Experts of a small language model: width 448.
Below are experts of layer 2 (counted from 0) of a mixture-of-experts language model. Rows are named router (the router's row for the expert), gate (a neuron's input weights, with its number), up (a neuron's input weights, with its number), down (a neuron's output weights, with its number) and show model dimensions 0-111. Each number is 500 + 40 x the weight over its row's rms, rounded and kept within 0 to 999. Numbers have three digits each.
After each expert's rows: a language model's description of what the expert responds to. This comes from a sample of Wikipedia text that the model never trained on.

# expert 6
router:561514507499470547514506557533474470501500559481534482495466472517516461509523510519445503476473476520502470440428469532522565523537494493513501579462499525528476529580487548541554475477529538460523571477434467542521501466531443567511562487498588460439493445450480499495405507450557521549490508481521433478515549527580540504535529454432
gate0:460505491584495500482495545533508512518492483525498561537509510503486526514482467534437490509479482540501523424489470534458518586458498466533493477519566514522535518500535480493475503508456543600513548537450558478547583509450504560568540488475430442568485457558540512518472502502491558444497454526439516523499526519503508427461517513507
up0:522438427440594539475540521514551487503607586525491452538484540555530502464488568509509436555534455441462551501481507553541502544479519454498484404451495483455450487474511543528521452475482487463500507545505488477512466520411502407506499474464556481460522485549475492439527493459561491472514530504539583528489434488499465418524535530494
down0:459502491472528505487511487506579457460528533474510469498565508418450560512530488563507436439547563488483508512499530474459510503444550531478521534479546445435536486528468516472526498536531501474502414444507528579467543497462510521543426442510496482545488489526474507504530520500528491437491540485493548530503500526477528500540532540527
gate1:456562609518530567535493500469431509448483553473509495488495494466493473520593475477544538498497487436536547502478456431528488457462510481443453483434501507555508483477568486548525519575466505474518473501497479515456539503524520581490514482509524470505548532534581469490501606555500535533499530535537493517535445460552534515514498548486
up1:571429490490512466512516492525526498520489425494545557511483441524496463513470508446513559506500494562477499551491507513440416512531549574548527580493483587491547592546409574403511525470520456571528513472504459531501440515454553383483499540548501589519486469488514483394466422466498439517554485492451487447472559513425428509530481480496
down1:566571491505495456547509552541481492472508422498544601508523605528483450546515484570476499492570531446481496498410492529524552450577561581504426446469562544475494443484480485544519511445524492485494492467516547546493440428502476435434484484427552441496493506462463529422457551477552448476561539520469510506491478552504479476507542539555
Description: Word-internal name fragments. Pieces inside proper names and chemical or taxonomic terms, often after a hyphen or capital, like -A(damantyl), S(erg)io, El(ateridae), plus "as well".

# expert 3
router:442498544516530463456514544481519529496523489463525445539479493522473555474499576472491507452479500509418537485594477492482548475450522593500519508461537505505456466526491529561493506563512518505536514452467457528559561532497542524556477499483524512533483499516515417536561526462630544549536476495564441527445533454498482453484572478502
gate1:501403563545503490570493410470512533409551477502500464595541476491505374519502469483437519435492514534405498497447518556473505505456532455435560517468504513526483485559450585522403488515443515568511528526452512431537455462503414435495560444523508489536524474480489518457512502602478492551538423498522520449525558457496517470456487426519
up1:439475494516498436422551573545452512489431521503565488461496474528537553539468411534526497498546510420556482494614523462499571488539514452508391442550530501484516504438513462436565455501502508476510467511478524476558454545488569499523444513476467537465521580569526457488474453426471528446536466507570481544531457541551552577429497495512
down1:482486493518546520488486521520569448479531503481483565513514459444430574553475506418446497553468438494499471382555495438477538539545418427527450462559537563507575468442522531536496456392587504502463530476492467495496549515440533465490535527459490474537503494534477481575506508487500446488533433488465502466468499498411586519521507564491
gate2:536510522538427495544400480419515464533474567494530495425454516482514504509455543422545432459560482528566542503467463539532513488516501550505511488492491526473445523525514502438486510415551581484534474480512441503529489512516499550492474470480529433509455557578506416564480518520504514525540499498507459498562473518477530551496427459484
up2:508476561507495541548510530549565494547477447493457483498582490445437540537451526409464533603553504553491543512476546471442423494495472534543440461454442474437484498493531489505532482492494539474492492453473499501496433530504488563539513489513500483610497480622482483532477437508494507455505441552518498537553512490484525505507490440534
down2:507499476515529438498474555474458461382500496479501477501451483463478516465489489501472517451575461441516543475494507475534490522530594520510472502480599477480489447517497499459526520492431553530461497470500444481581459500487533525474417476571467439479518455466474536559502483540528504583449429494444472529461494489470546496501452487451
Description: Auxiliaries and clause connectors. Function words that carry a clause forward, such as was, which, not, would, but, may, first, often in sports and general prose.

# expert 1
router:476520510494526537425476452445467489482432475495535445451472496553545455517461490457468530541467571496484532547526500461479537510479586495463450545462579534527442505451471547459510491471557497475630466475507455496531544512516429564420512479467436519618478511456529499537535464490494528483584445507535480558498560508573536508443464441517
gate0:462493509497473560472469502451478561476501391440546511498501508567464493515518497544547503550491548502541472517494563474530486468514469520512491436519477511512474468526459581519491463499532513497524431516424524565553494469464474493452443469447449516564499539569600433551545501421518479468480547455411514547492533511460517433561494477476
up0:572490416449518486457509559462524484471498497517503606485533482516593429544461507474460440487514494522454471476504515464499513506442550355487419485549491485479410537498530482448493454451495513501496559501597565466489473479519460547555429520460517442533476444487501501555494491431472470524539498600536452515449494478534478539503532533517
down0:488504452552417511457464539494522529497513473518516465531484545498495577482521472500492508564509504472514527499539439579514389490568482527536539536525462421561513492542534464507542538478456448467494544465556537462448459489518518511482568623458520465452442510482512564481460514487522483496505466456524519501515448594520441602508515496489
gate1:561545553523493511590492508451562498461540472497502486527475464494470516559479474538497465449436474537402470556518567445559505550535470568504410495579541470475561484505575456528401551528457480527481509486484461552513489535495499472531442428511502472456553501479494482493456558497467435437403479525502474489454506520547499523554495460500
up1:446423435508521473492533453510530508520505563476481403458475514521538488527521523453429478502514502490534473486462459511425404498443500505439506484505502556530542479485363465472589444478513446455524588514521562547508442502422472450542480516504590426442552550445498581528530494541485506529551501549505486469556483493498475407454423551528
down1:437536533481460577421500479553569540504481473487470508498512563526538468575551522511511520484514514476556484487492440542475476473484492474568551499508475493514500474556419514568483481514555465528543513503445504496428546497492501516558515441489541576572458529517513470407536467532429542469489469469553487485497493456490490507453491472496
Description: Mid-word pieces, content nouns. Inner word pieces after prefixes like un- or pre- (unpro-v-oked, imp-ress-ions), plus common content words such as used, book, system, character.

# expert 12
router:481433516563542421498540512428461439491548435555611457514416448539538455370545490460553527483550507474461550524536525514476491397466562486483479502427512509520547518534467553475529500535532520522521502502471555480507478568524451509539485520504509551555496476500519391469408510467515443498570485516484431587499507496495541482476503470467
gate0:493520538515517480396485494514462500486516469471477532508479521468488506477509500539472493479476427487468514531531447536480539449469484536607471522390461558489544486506472510526533502601503458552492443546585508517441482477555521553435497569512514389580480438465499452476483390512597517452502538533469507557538502500522512456472523541515
up0:446475569533515550541475499490497490541512548493520476516540550433545528442589519483552522456568621536500532484516562477466463413567488448430503484493447440496439461466527441465494485464528500505468504514441526515492521469461509445411529476471465519594532509470534547521503457480532488521525458498480620447386517488526540523442556470472
down0:492469535438513514485411463494503576523592446526530571485506470578487528450545481568546460456526502447513447544459463468441496481529456528469509502466461449495483582540451529589516520432475530474518469455525577458570481475487483454525424510452475472466473508511552478475460522519490536527503456523475495565460496495477569537520503533493
gate1:519540442507503528495512517506446486532417465484481489535503544595569412498535535435582510568552496480510505510492458457478545459467497513547512484500447555459521590595527524472430489583472453493549473482496492476458484531520480507514572520478538522538485564517492511567563520583564508516494533493500481545508528458560537428520487473489
up1:450513468534464418487539542516469485528457512479452450507594554510556549509495507469590507513492505527566527419506494494448537449542445444507621519539461503471506589514552529453484519502446582523532568472509506452469498528513504529479518509471477500466553492530487488482428519500524464472500597489494529533415491535566520513498479435433
down1:520485450492524442453525533498571562514460559565480470454495555555530532525513465520485518535472510509522430464446461475552435508527479488511472501493472406480414536502463505566524462486439484523429558508577473508464512469475438539439509496490544512483501600524459529451463544526486490508533483474528508497483514459482431577555522511524
Description: Media and sports terms. Nouns about albums, films, games and sports seasons, such as album, game, CD, aggregate, often in discography or results tables.

# expert 8
router:546462512492530526470452536478533502486518566512497492507392512493480520520611479483506475504506483511433484545471501487507543433450536495469496511463517539495480517569527526446539437567503512498507532429472482539572456544447541520541558550443507508579419517510501506490510508517519530467514483475492419598566483493508523503481525447403
gate1:540552438523498503556457488411525479478514488618503422489543545539495514489502464436500479480576450427504484457531493529459479514480563443557536513519532508470454473518440545543631528520509487520541464481500547499532537530509495511477507463518522559455511515518493464559506486485474537455475479517511502548487404459490370530518494513463
up1:501453517552414483452548465508529540508559451442478548448446521454502473506487452454518490500451586468468484454557506469512511476566441382484515513440534502543494462466529428564497526486474545489557546550544548383500481487480527439510499458459492495501527526501447407516454526473453512484428447555528514488423475437546516488539426510483
down1:523456518492453491528492499393487479524529558465580480498478508509479531508496532478490494524490505526467468489507515520446501483525508516526506576503478500549473529551487547464487487437496531507493551512451495508445515527509535490469515431557470479474504495522510486526543386516505531487469488434509486420494563492450453596484471537456
gate2:465558447477537565491549509483487502509533504560549394543475496490505514437480468537510468520513466503462507527524522512539612492474506460587493571537474509449524540506563488509515550482476543513478518413578517535489570592485552488549563477529548573482533423520456503463498480444480484530526493447490494518593448509523605502476515585441
up2:572464472462493583505530526482542482541542509549550428512453536503520507433480520494511517502567519508503571488489454537539493460493531500458549549485542519439470510476468448494504456459527500451488512458499548519584559550473536559511543532495489462426469428529452475537544573457443517500538508505503489540452482525565549550531528478436
down2:506469516487512437537497462413563525519545446565450583520425534420537533442517555516491515590473505494475579536453524548558461530488526476528475460502568555474473467474506480507506504462491500485536483515575567448456521490585545486507503617564475455510475450491495493452538516479534565545515521553471488535488423473501494524532549516485
Description: Commas and conjunctions. List and clause separators: commas, "and", "or", semicolons and ampersands, often closing a name or phrase in lists and prose.

# expert 13
router:477539502451525571446472450389534492488557534540542477562432475461539515497489546572474544509524543523480473520453459560514510473490525498490389525551534430439437464545561522502525484569517491486491459440526487517565470509514491515477499512563525480559464435489549529443469395418539468494519471549487559563526451505526480463397589471417
gate1:481490516518599451477507527523566480570551500503562498554542473498511400541514506518527450519486405427459542477458502466479455479458543474504511533503468492497578597607537507428415525488503513511420493479488446554551533503542537554563514492498478492507463542527483493449450510514523457477421568529549475507515461438501576442491422523465
up1:463485487544514489527424519468528559504477482488523518488486481480448486528574502423522512527490587511421557549501521493456480522525478540501548435476472481474474448501508559503519483484443483531522599498490611562475464565518513514595453579477490565471532465553509475508472604471526502485459475509584439480527539545488473471568515489428
down1:513517470516496507609448517495509467531571525494540462479451538530575538448484563565530548428475530416517487542546508523519538512548453490502482532487490516528530471492527488500446506540561509505569509534499458530556521541472496494462540401512510531492539504527539470519524504452378512467443542567490504539560532521514579508458473500496
gate2:477485502456474505547522442471476494488568482475525415486504496470402500455444539519510446437487505448486493576544554454486543450514468518530509473528513485470510484563524490487437476544458495473467549531426467477478562513426539487542562429497536495487565511507422537409477480485553470598515547463549525554508462470522528462493444410478
up2:491526460524531456478476462449460445525586468482453485581478512536502531499476601530527483508475520550440448520570469548510503469538486480507477473535419494483503463449489482495473457583520529514465500504468492461466557473535546375545527489501507519511595497467489561448456418501507440540560514453545504511438544499430470481500502506578
down2:536592469482507501506533511424449508467511556609482591576456545514515515547399547548505445542494556485425511406462592511445469465496500478532475472478534499493495494491430481429463509500553457545466557557508537478524512467445506474534489466584524549525588493508473552492542515458481475507448431504516477481508508614477474484468495433509
Description: List dashes, noun suffixes. Line-initial list hyphens after headings or line breaks, plus noun-forming suffixes like -ation, -ity, -ization, and the word time.

# expert 15
router:480558514536579448441477496411523514561484538496514518495429426481512520567534437562487454504529471454412503508496491468476508520568439608523554492447481487550528506529512508456518517582498463571481488472395499569546576548461529473564555471487558508595504531462481523528504495534494493526528550571527487488506472487508530453483484512441
gate1:417486514503449500485498524555478497577533501471505497479430520432454440481515467433534470526497563526540542504461500500568612526537476474468434483442513452531500515513522437492522465520452526463472564454513570534438477504420421527491470534371471524494513516539514469548490523434477513469534522548580499478468495514525515496513489503473
up1:470473506498451506553510523520517491515576526491492500473537493505534489550491518491448480479541572506473464507495502424522587527539484435492532544493544477474445510525429524449476483431470534508446576493473514517490443515466511563539454482489526548531466482495550455515491526464502508461480470516512406550470565480484469577537551529519
down1:497492518449570475460522468445541503513483587419447494584475558548519516501433548462467466499522517517575496556407495461552417533515512552594479529500506458471519499461509537499524534489437495510483469491479537522482499476509538522477485439534547451429582491507520470549440512439500465465529485582489540458529457455485506526536479500494
gate2:461508519526503539400459565506543521501519496556509453478548502562451519503549471418473538586443469460464574434521515528484472471460511545470478594442473536486585499512529476445563500441507478457557568450515455536550482514480435494502538471542404474495526500571580503571507467501524517518427558555486553540532448443550484468479533546525
up2:491533465444488483499450500471527480523451507467527526517500508530589479431456578457528471567465508564523479468523443528507409486489453494478476492470499534498560445512510498534511471524486448519511483483505468497438501452493484458525443418396510437477528506550511455466548534467561608416536469471515504512528543481582476489492508541550
down2:505492541461477407448486531542520492469521477517463510452476514503483510378535488625520480495481464532469411526506468526498498582484458547512445485556479516512493500490536455511455517543567489573558474479534547452505467458571575508446537543556452451557484435508520463520471467451494494511491491540455506452462540495483476373543457473533
Description: Prepositions after verbs. Prepositions and that right after a verb, especially after passives or served, such as seen by, served as, return to.

# expert 0
router:532504466546551511457451469499560515551495504481557500588507499520481540486550496527436470451501470478459580538518519501460547514516476499484519541437557483476481564529516472489505504586442474398462499441509553543596546518545475537544579457440461552531486522549505483456464531531458525530432526505484462529532480425483530560479528506464
gate1:552497516522486528516484498487501453467513497506527531508463459529454538474539555526425494479545500476436493420457423464417504518538429566525457450574534584477525491528482525409528515528487472547536499509504524442404480522492506489545474515599491460561484540570519475573455539505511451545550528556465504538486571489506482432521532525515
up1:522523496458467539551548509482501451532524505497478524484473480494429511488588587540493520541431506494459526464495447480498499481560492502486391493575479522477508418470468502474508477559472417525556531410511565486459498463507487502506505530580487533514510484476505441554478498552503444569518544442441495495439539489546567444510507532557
down1:519444512492436451511491535547512425461476496483470555487489522513463487512511461520488481509487514509461467496520480534450559565477446506530491497506514512453518506457441469438449415507508432550577489530442489510460499464488472520531501494472481441510514468480455485494523463557493445465516437496518485576486504445488487448538525459505
gate2:489541561528534603501498524499508592538548524466544487452513507522570515443561523444545492522567585519401531503539533497510468588444517559633453560558497455511493483482540472472490469472505459521528502466406486473516524465447491531517464510456523483516509499564560449477484515469536529488503548491538470523479467460552558551435498569475
up2:497520472524502444469475503464477490525547445515469517488491441527501463562466512466525496443501562516550471452524561508519469474513482481510485456476533537517501487536589519464527460506500540461516408551483468503478550544501485526530516561434495536505552548484424510481371513505509456508464492520466484454520593522469597428531426460570
down2:486491527492554512511501482549491481487533487520463543528511519471460478500500472556507571536496504494531469550514472482451491578504475489439372584474552497490447526527471519554483502479495500455542537471534447473472466515483505466541548463476481469487518529520547432506431432513451472467499529525437564503438567473533502478475512571454
Description: Locative prepositions. Prepositions of place or time like in, on, during, often after a period or "was", as in born in, village in, held.

# expert 14
router:451448530508473467478524501435406534503532547484532412446506508470482520504558451447511529514606483485485509556500482469507557477493496509558544555546463498503516521544527474456528451536457470514517478444468496556531483510594542496470560435479498518584495531500460398536468546463563545543508525494458509499547550553529490507437490467431
gate1:518543491522453517456499562560524529501453577558469646539479560475478509475508486492500529447473441498486532495539468516452543549531483478545404523447487539524479526433544487524472627512539524468532511493501538494453494490431448512482504432506529458467500580475472504520588491495493532535449503475619450543570478472504424595517496538505
up1:478502568559543517549463473488544552514493570516531532472477519598502423488466500510501517430495537489453487476582494550444520513450438507560547515542486504576469490517503545454506553505506491502481485453474500474436535484556486551435548479508538548432531508508486526545514543484632545488467493438515456535542427459542406492532515401509
down1:393490478538558530496479524566536508525439469477452473412493493510561454504503504521568526511577480487463519489562447378521553451493428460519473569460531473544566442506451386439429509522508501545551482394525510493510528497617506501494529483501464501523465551510499497526493499489579521535476571495487518499545476492430408489407459498457
gate2:457464530494489472482503425532460499525494431516547407564493478538588504475528460513479468543464475503511574565481518514509572491529569507522529533577572489474496527571514492515472398467453455498559530581503455535479487499504542496442529499532473542570511523507494508552488420411479482449486428532434558549467420529514521484504507509513
up2:469509468528525481490497437582455515553531438522526478493431492468519496475512467523465461456514564535457488586525490482503530451591532435491525530498558483471513524631528466493469447515540450444520461468397455517475514516467550482475550451480493546535445499559493528486542436411535488410566460504504556536516452516490576535516468481570
down2:465529503483500486544516451499546564508431467532454552479582502466435507551448544503521459503493475483510478534460459499553500526498523505439442453566552473548465552487500436464547513504519468517520546478492496533548514489506500497475488434502533419496501471483509505481557544527493563462540558548511525473536364487468499515458456418513
Description: Sentence-ending punctuation. Periods and other sentence-closing marks after a name or noun phrase, plus brackets, colons and quotes, before The, He, It.

# expert 9
router:550448516521490473496495507482558551490536432504534469479461524548487480500482531520504496438576519536504458557505444470553509541479507523431539485490526463447510544520453427520499544564471616512512522494478507514565507512509509477490504504483523464487562467449489432498543506547476406419488488503500478514499529435534520501487504582480
gate1:494454518548503444470505570525531481515522499478493425415519515492524529524460509490519522503501608466528482547489540568458501517532546561476533537470499510479568471511499502567484459523506555484518522561448435452528485485424489484567507543446508458498557542507511550540526424601565495492515492607457449467506500454525551477513475418503
up1:454506522417479510514482469590480445523532558551535518518516508459535407500499433436419503429489486531478463544528494468524467448477479452520564540534471450480461583460454534526481561493514495585500473455501479512540571519537451553505465490505451544484496587536538485550556446447503556577472468451466412512463508560497561505398542555513
down1:581512529515441521471495475452537554492526481456547554506536416510533430449482471478496451505542521506497548570443509500499507426417456503485540517484486484477520450460522449493539515529523515490509460541468470453495464496498500482524500530535520524470555524536499475504433494487511438545473474486480437483504432496431481410471435502436
gate2:512598441523539471448468564499462483491497490495463509485530490525526504499503489480487509510546550455521504471450558523496530539487455453603526485566456535478463503464589543509491547548563489550481527481418444479503592446541574515536521526494560532534458477495404564484532463489551455528572460477475458460494489507466489519456527479480
up2:440513481454467510530460482479435529479553488522607513460493475453504580547426485513408545481487461544508490522493518507445523530530445565472466458550553562545428521430532507498519481528448512453468485498463545527504435538415510545487546520551515572471565473547603445486531469525440433457449549556534466518573482544492537482464482506542
down2:452514474469533504513452469487451547441512500473511545466501429462531502516530531503469535492556422491445505496487495523509496537511553508529501518469529495432538461443428528503513427427506505544505506568473524478500552481555502399489502509496439506510502458511558484500438450488444493497503444538496482512569502481447480473400434505582
Description: Numbers in tables and infoboxes. Digits, scores, birth years, percentages and separators in sports tables and biography infoboxes, such as 3–6, 1998, 47.01%, Height:.

# expert 7
router:543546487501492521584428501495526493476516510451513500540490461530488508510526490485475446439474482469436476438483532546471496488527529527456492473520494539453530520529478562504500442560474547520567401508529565559541583523478480564493503525478570549504546466441516476550467487592477525481463545587479471527478495401543513524527444467494
gate1:469561428373514509450496467522475510506446538469497483505507559480506490522502513497549488472483525496474509500478541495484534500505512462416541539484578481472473550499453466483504487539523543450520439559481437530491509486509584478488469507541461446449528539548404495478408528504491457508538470494526435424508465527472518383429494467541
up1:537489474426440580488473430474544480574535496498490462503510516467530520464491531472428458543564499507439452567480473483492460508546459532513450459519506450378535418506548566490481489611516493477524449479439469495475479464488482515533555562504533481493439557495507505539504473423487457480471468584525570519523499512484429563532506467466
down1:486518476521510497512453529484478512567492485532461512495463451479496481540516529487444548483457441475495462482504493526563476450482455500515494459509496440560565473427489495526529494582530435454494530484504488544451414500517375484476524425553448499426515543494530522473452482533576535500462523574583508477553468586480535480554477537472
gate2:516446540473517486529500420461512540431430549537475480506440526542522457469493440514523518466513494463491525503483550495442507534574480461520547551598469535488534522529501513534496512535526537469407499511553516466485437493502524518484518364514556510462445497467507500471563520507467575528509473561482554465524519482564558448413563544513
up2:567559443507510529521521526442517548440428454479561436478567507464380509547443514516533483454444484514505521501452449450443483424484576494483496447465493502512497504505560426532489420487498534531511536469528490485479491550498437480484456496539502586483506449441456533504570580535460459472524534429527515501515541501408471466538477462460
down2:489523477568498510438500508481480502525445434498562435472380493432516557396516486462498528532554475509483433512536540479513487568501429515539470484467419495512476496539410524435510439488522482461517415542493496466542450508432531462495489555450483522412427496465428552504470458485525529488450457492485507491490579585478511536485516468521
Description: Of/with, coordinate slashes. The prepositions of and with, the slash between coordinates, and short name pieces after a capital initial (T-f-L, Le-ontas, Gu-ha).

# expert 2
router:512521518577556473434400503446456541510440487509536446545389508466519465513493487485520536486532500493463477498489511490519544471519502598539428560452527544535481479555548504506575485591485510523490504544457525492591559546503527550475587445453497497525506511512527435434499465542589536460556487477493501540567485430555595477450455519440
gate1:485506461430476569447489449527568508513523474549489480478472537514524469525474568506443482520513443504475508494482477547475535475503575499494524572525417487521410559505500497438521508534554553471518478446511512479484407520557444495460570547587496486531441483505536557471530485497465453542485481627488534552565536532470439445495539440505
up1:474494564588514484495518563445477525486481497515490570496542522526511503481538488531562526449406615441477533473498429457533440484518398465550470485489544587503545407516531503523482484489534448471527554506489493519514614482485579481516439434469551559442564553476457481554456573504505524480489519428534477452468498439509565523523432522525
down1:505475502578476520461489505483478456451544476526508457489462474478482504506499500550542554533559439540497550482486527572488455414415526508444451463521535549476482404484527501452513540531483481488474517542537501449539598516503503438497532564558454495554497500479496596413493543493535484450484467509499445418463528490539547504537483499534
gate2:484440499518519474449538484530563449501524455491571451374499455564469426531513477578497499463535529507483504517520525496481549510528473467479466479554553554487537531461474447458464460491504498510472503533537450546537472535479471569489566414499460520493529437483414514447537515502489439455450457637521523488536510459481487422465551513479
up2:499537515472549492507508567456427514501487485493459557602497469534450557500457533433486495527435517544498552559543515534472469474520550543502504524440438470546477548510499500477517548515487562507557534478464556415443561526512512425529423558493488588495461458524509468500489420485476545486498445433472543585531545554481510603531523494491
down2:518514424514489532597493522524494471536506531569450440532509458475519528539481504431489495579474473512548559520582529481509517493455503491519446499608511463459529473459411472510556546407519495441519464529465482531452514427456491486585486533568483485543560513463552497465525499538531529445522549545478523546528541470427490521545507517465
Description: Determiners and possessives. Articles and possessive determiners before a noun phrase, usually after a preposition, such as the, a, its, their, 's.

# expert 11
router:548441539481543489490445448459568512516613531509541380447471474502485545464551468505487546499540539489456488523496499484503576487517434491514485514474430511528492464538549499529574542538467445516492475487420490531543523573497553450523490448490508468518461476552589458507425491542564456480443476544500552615503492410468564458503510451474
gate0:494561604487575436486518522540500516472510436571551555536466453491446487429503490493523531481488555562531523502511559493487535517534473476401483527509550549557468537487494495466503530484552564500572504484444545543584496512513520486499560457545490483578557556457482458492541534537572491516522536500494481495506484452488495587540582502496
up0:524562507458595421478507464514498507490473481546541497529468478507457584416481508499453513455438531568566431559533579504438543526495476477450464443525599529541446530539459469440526511468551578505560506526506530529588500543469484456531512423519492410541550557461515498542539491496529574473533519515443477573510405588473541521489522442515
down0:456571538522488463557536617477521536545497533529500556541501458522533444562477536491510513540511521462380560460451540540450489406483441537573536467548499440501469564477558471592497544534465452553524502477447523457530474516579436500529448530523585487588460481583543583448518477508511549453525525454480536545504519482477469586566487489505
gate1:451547513552568515507508487482476541449549504497551483519439434549461529513506525525413499601540513474497459521459535527403498542481511519486524555536430504493547450486509482493561515457498488392493505481558537450501525502501516530453544429539597463534544435486495478524481458486528494450454403469538541494497536481431482485468525531448
up1:587539514448460418535503515472511556501502467522578539521546490537522463501472502566550524476412523467468569562480496520507479458505530492581509478495457503461507516474524437499492572504448436511496479520417483523475440540519491489601444557481494533528486439467497457542481458465463467500527502468476539525542507531556553496433474441522
down1:482537488496482520505506552526507475503433598517495516519509599481526462427516453405535444558502466514511452497507467474504534560402501509485496516472478545485458514457489560468593520508506492533520573454546572505432465452565526493441531488482474465503468475495507538478466528518477509547539452512470479482496516512487514555438502551510
Description: Proper-name syllables. Syllable pieces inside foreign or surname-like proper nouns, such as -berg, -son, -ević, Tar-an-aki, Sagu-en-éens.

# expert 4
router:493483522541489565523518527475438538498512470460503514501550511532520457478547511468527481450556558535485460519472447442479532459506553531562493584531481515472569480527490463510532491562455510529503555487501459499479452521476478514489484468453505500548546506435427509429467489495515491521620495506501526455524467497534534488492482548440
gate1:518461476516513474493522477485516542604555509542469495469466467441549512484540538531557478532532534460521487500513495507475474470548553575473537502575474490421355500476566515519522511493463460446556522444517496514449475470513494572527587509506498469552513520591503501454534443422482485525563588490376529511453508523503475476474510485565
up1:494485430475422543446493513493528509403520565471511556498496515492505479464555477526477428422461457616488502541508502481477551485482492522500499466478526533517562520534483448536476428546470503574509436514464510505557497552469398409519460486530494592521493539468464457462486597533501468495451536444522455542588508465539442503635500569571
down1:518460497452474476486444489462579482525445500542515497526454539456533507482518485407508479437572562545465520459485419510442498535454462481487530508500476507489513527455451481533601541503461527490503493497491507454496501536516520454580485485464539537567533515500472424558479518435538498554487490450549556549492494507456451512511481558513
gate2:448527546517439522486515490575519552458493513445534457478533473497502482461516517559477510497509477504447468463459515459462413495439508489569433514471508460519546490571536626510532578454473480585457504499463453476497489500506440490536525468531403593519518511492547486511516459615487520503452551549451467525546474464475467413461476523554
up2:471516525581466446479499498508516457441485481480511506474531498540458567531565533540402451452480518439527507524472572462428450520554514512475492571510518441463571562499604550547441517537439492517524586441455383468594476457479494517567500447532427411507475437578508527483512499546511548530538478570515553492467504520449527449450506509535
down2:502500500502444398537491480542480471517500476518476521406468546553491456555557522551448514505446455476492508513483487491455503529499453502537510555513544537432433528509497503467501582504501438510464516518457565479522461567575505485475546507461516399566527541533553475524535530456485505515509459528474447563390512500487465441499487471445
Description: Headings and numbers. Section-heading markers == and ===, plus digits, percentages and table cell breaks in statistics, with some adjectives such as white, good, poor.

# expert 5
router:560387525471445508489423496522441475518511543574539460539499464510443444467527498538499471518579539522487482457519482456487536517505514516448458529522484617438504505552562532474504417523502509439430620498473530449512498517546552510504542564447561495502467505434524470489500551484532584479521490519463449441496481487492579476462569511505
gate0:497530458469553521503525506547472431492489498506486421494451520456511544503424483439480471565552520479479536547509492490489471477570474441531506465374459498514429503546517494493484464513514480486484473472497520461504507528489475560532581505515441507489506547503500463487461450488565434448519484520469438515481521542512583519558570441469
up0:511569467543478490524511453584464503587507468508470507449519500514548452519578491530496508498523486514610505451480528521427531487461577502498484491440494542402517511568451530488504475524476520487491440554533504517476512544534542462463530513503444514477437460492509460544514477446474512526527494485436436479494500583512497498460554512466
down0:528490570454532491529526472510415433499555606513547454576581508548502467543476493455438481480505543579584456493522621510507492529486523502519541465535493519519445530408553521433474593467496445519456413519471598472507523440447477465461544504526473474546541489449506479540494517502513506501563451505531511531517484492511508503565539517584
gate1:430524500512457424503470418495415561457492465473496466484487480546475584546533492495540558486485513518497430464525502458508490481562559531487536537455459531521431516451454541478518535573486536442506510417452542582517452520468497515426532524551513563536481566561458457508524561506503514519456525507515516490524542445525491481533453424583
up1:556504485564505470470461424533503497483529589566499472554508515514437417431480520485479514553504530554518538522430543498525525460424512404502451525534436537468511492533483527520464499485457440596479506515550432437489511521484544523481575543491443491509468442422498512599514464534567463466520499482470538538496566543510484498536558449494
down1:509452510557553503489464486517542462537487546487531493451528486513469481490514520470471500534492662598464459520433524526511539428508449512538461580475453541423496469463490515507505485517466442548473545497513486417500501541453487428442519415451523491409436444487527505508548455505472532478490490415513557547489524523489491475502534520478
Description: Geography, taxonomy, naval labels. Units and coordinate symbols (km, °E, ′) in place infoboxes, Royal in navy names, and infobox headings like Scientific classification or Synonyms.

# expert 10
router:510441545518524509526454409508536534482469495541509482565478542456454509568531469442522535495531476459415497514483461521479591444524494486487439466466590523502464597519456474550543493518481499479483442451447444480572445560506511588493535461457484518582543486494487426526493524577549455522467480533504504541533460467602497446480556400470
gate1:468472439504493507534522479553540495494498525468457533475492541480476532513480465493516535471489501505558442506576539495606505495455518523582489568485511482588542482506452488609493453471483496467556447547554526508517517483484517523488522450557589510567431483500588536475416461502529485502528488472467460503571494483495445478525405436402
up1:556468449472576561556463436512479536481499570547529451520436495469469510535487516467534521493517464520515500498479498441550504545569551509542449579566501445591521534530484561542442492532529451478530494476538521492559502531479523548438535524500579515536509503454496475499477475502432541511487460509480467489496472505453548477536488480438
down1:488552477500500480513401481434489521513543500480500569530453479514450514553424531479509483452504427523546463466538487484512527643503460572484528505523465503466519488541539480509463494503542459511510504554663509544419494521503504473560493448506509450513493475494492576550554437543511456471508477498498500532511463492570535466454542492575
gate2:577509560477489494542536505489468468508468551475529504489494525442628501560506457518528538532594532542527534443495532516469559529501527505416483510499474552497535563508496574472491487508598389510443482480440456494540457564460473517496505448490523525572526485549445484436450521508473490558484500508527453550578564477513512533520572501430
up2:505491475519500565423431576520475546511464463492481462550473516528489509470547523496478463503425510471487526543431450491464457486527454553537495485434481469527503467540479489464512522509496517448547507602578532491524583478607510479478502474480513469456413478468502541504480502449585456503513518486487483491450437464449479521435474515523
down2:540482497566469498593503502558470507586500437485469560522515497499472502534536539512491440524519527487453489485520493542523444541502475438454530513498558509568581521587508483530467452474467476438567523509376545445459526551527508529559471577460498498532494522504528505520481519469474482494525526505508561528446484536519442452509521476466
Description: Spaces and capital initials. Bare space tokens and single capital letters starting names or numbers in lists, tables and sports squads, such as João C, Ove K.